python train.py --n_layer=12 --d_model=160 --n_experts=48 --experts_per_token=4 --d_expert=64 --d_shared_expert=0 --activation="gelu" --moe_layers=[0, 1, 2, 3, 4, 5, 6, 7, 8, 9, 10, 11] --n_empty_slots=12 --router_score="sigmoid" --normalize_top_k=true --routed_scale=2.5 --balance_loss=0.00329 --balance_bias=false --init_std_router=0.0187 --lr_router=0.00085 --vocab_size=14835 --norm="rmsnorm" --norm_eps=1e-05 --tie_embeddings="early" --optimizer="muon_variant" --lr=0.0112 --beta1=0.93 --grad_clip=2.0 --batch_tokens=[65536, 131072] --seq_len=768 --train_tokens=426300000 --steps=4512 --dataset="wikipedia_en"
Below are experts of layer 8 (counted from 0) of a mixture-of-experts language model. Rows are named router (the router's row for the expert) and show model dimensions 0-159. Each number is 128 + 32 x the weight over its row's rms, rounded and kept within 0 to 255. Numbers have three digits each.
After each expert's rows: "mostly gets" lists some tokens that are sent to it at least half of the time. This comes from a sample of Wikipedia text that the model never trained on.

# expert 12
router:138118151092083156108192085194158143138140098090114189165127125089127141072094148136056130123145067152144096106121092099119141145151071162108173099095099082117154124088113143130148089174120033039140173142110149120163115125143092127145178060170079154060140145128100136127144116126140177080157118177143120111135161089112101173117122107117109151148114135156107109145106091136123059116114125121101197143141178135125134205101174092116126083134161124114117094095143118118119106108154202
mostly gets: " F", " M", " T", " E", " G", " O"

# expert 9
router:123167170127118133136197105151151194167180105108169157129077140108134135098049116146154140115167162120103172077149061116155099121138175113133183126133103146083166162129123162138125136149097084078117117115138149161112172157066116117137144100153112166079156186160117147114136090147124134083107115128128160133132110101197135152112136130148149169139174126137140081082118121141133162102150152178105154236022113104143175130159179078151194124157122131131168109097160100146182123164112114
mostly gets: " some", " part", " father", " member", " because", " son"

# expert 43
router:130122163122125118094157087135154146159125167090168172141153195053152150103143136125096098093152048133059104089126109108103126163086098100161165119061139139074169140083134168128075108181119089107154131120111130112156123151077115124094132119128118185125189117191122148109143051135111127141095145176123175106120129131138148171098091166118080149088121130150086155197113168153088122120166120120105182144104176153127087198132132133118156129120150086115099093085158078174102120137134211
mostly gets: " d", " de", " Z", " Kh", " Gh", " z"

# expert 33
router:147129096131097137161114062152172149145150103156136078142094141114150159099102121114094092114177131179108170111136129118060096194110160128105156152115077103116148100119114161175147128142101077076084131071116082173166141100139119104081194076125130137149160227135091154135102109136174154067132166168137160137153135120106130139158079152103176140102173077114154207168112157103126124119167116163146116135067157155095108138104164107133183138130127133110184089150133101169211088136123160
mostly gets: " both", " while", " each", " %", "|---|---|---|---|", " not"

# expert 26
router:122180146092147124097154095166179190193147105165117111099130160070134151147106195100130110122174156141125097130143143099168077137143130096127152144106104126118153093094155176134126100125093115043097098150154086153104139137140102118070091120098069140127086223182102171102135118066115157135058098140144155112149125108134176144119069117148103084145123153138152136143093162159147125171146174197137183136128156125111145130127173114171164145164143141116149032073147135167110117184127151
mostly gets: " four", " several", " three", " two", " five", " six"

# expert 10
router:154148100117130139086164074115188160151064127181142099117136146138146179099053174129099090081145148153115169043105095155104104142104133083143151106130091116130133133076141132197184170137107109124118145112154082115166164121106081156097132095098075158102176172146063135152164126122111108062110142107148097129089126082127111165087096129136095100118113079147082060142125203116142090064140146164146117150124142144131156164110175107195110151151127111081088108131184110126127125177125172
mostly gets: "|", "On", "=", "born", " Born", "In"

# expert 39
router:128137088135117128173115068146183161116161085121097105168087141133144163083126129147074079138147126098133176115128091171140121201156116109078160134124086095090135146140128101112147168130111078087078148076093138166088164099096119126118166119135154133068161202121170132148124098061137132134121124170121120174171206116141136183146126109083125159119174051120098174122108162158148055101145148149098111140084167196145120130069169130085159177137158067133135141132159098124163089155136141
mostly gets: " Location", " Total", "See", "|---|---|---|---|", "Personal", " Coordinates"

# expert 1
router:175106096164105129178160059108147109162158060119137164143100160093174166118137093110077061136154091148131151087139117120139163155116121119123135143056078121103152097114063154170110103163070109080118149108115181152114156151105112104127122132124108133136169109178099122196119040075133131118109104156155147118081142101141103158101108131170098135091130099184176107133170126174092085125164127176109133131079180147147112158127140030083133129089173110137112062113119111142132101125180165
mostly gets: " sh", " re", " sp", " cl", " pre", " un"

# expert 31
router:178105076033111087032221117078186203150100158132145130101128128071158137110136125123116121111161123120150128097142117145104139137092151092106152131119111110077187115101107115116122121103111095080107160084126159148139120177076121108117127109156149119142168149137144154121137123133107134124093097199132168115123141127169142187121106120153070165054130087148144171140119126125116114091186134120091169146127137216139065161139162072124133118168169111100171128087149060159140101131110125
mostly gets: " Larry", " SU", " none", " Fall", " RAF", " Prague"

# expert 36
router:152127125105051107131166120114162188139134172181115147130117128128168158095101182154108168083150089152168126066161149139139124151109097092091124095114104064126149112137108136134147142199124120108101143138136129149077131140079067133092102113157126127104089152147100156177162106092094159138140119130181128151100197127163160159076098153124069094085147117163091107141106142149120120118175080209086146097156156208086160135126132102179144158160123116084140045125147097196175110150090160
mostly gets: " \"", " (", "–", "/", "°", "′"

# expert 4
router:107109131109124156148178110137174148166103089213151148150100162164174157132077157167074139099117133170150181063127123115182135182135130118111118095156096128110141131154080108165121168160085071132154140100094114134138195133121074181132163061135097152147175158125105141138165131095120145125094141138184128113101125149172163171198120101068066114126081095121106099152162137124117096122178101204084111130152116097122126113089146087175193198112153104097135125142150106169094112113123171
mostly gets: "):", " •", ":", " Website", " Elevation", " were"

# expert 23
router:162146169061093146095147132214164173128149150145141134149113134056134146088042226151112132116136070170146085141124115103128138140132129118080156111143121095059142130094114113140189073137117088090123174139149148169140115130108098150123100097136116157077136138174093155103161117127183149096129119170151139140148168049137131159119152143082100173174095097167118134095130130132120062108161157111069204111164166173164143131100175115118177145175161115099092101123120109123139095124140154
mostly gets: "X", "U", "SA", "RA", "ST", "CA"

# expert 27
router:112121119141059109158139064111158181165156120109103146150108158126155194116094123153101099115148136099099142106078079057127160136118132077121131136075089162142158136095111155119137112115095108111118148080157131152130164145118095102151124133190105154116140124181109137242115089125108150139055160130156121144105168137087106178110121077162129174103187125147131144141149162158116147125157102197092172139088143109103096154204148072141141142208180066133140085089082145152163105147126154
mostly gets: " re", " pre", " post", " sub", " top", " inter"

# expert 42
router:214094123139077120131197056142135129186143140114172167165144120096169125131152140111060074098161084114131122095134086086084141134106134114114169152121121105087141114107098156137084124186086122101137111159142167138125183166079126128080149085142121130124157103173102115173123046118091124078094079166136136087131133115161123171136099131137048123135096117183126093151150118143109090138172132164076192130079153175129121162144116091087159116156152083135166097076153109159175161111112175
mostly gets: " Ar", " Par", " Em", " Tur", " Ol", " Har"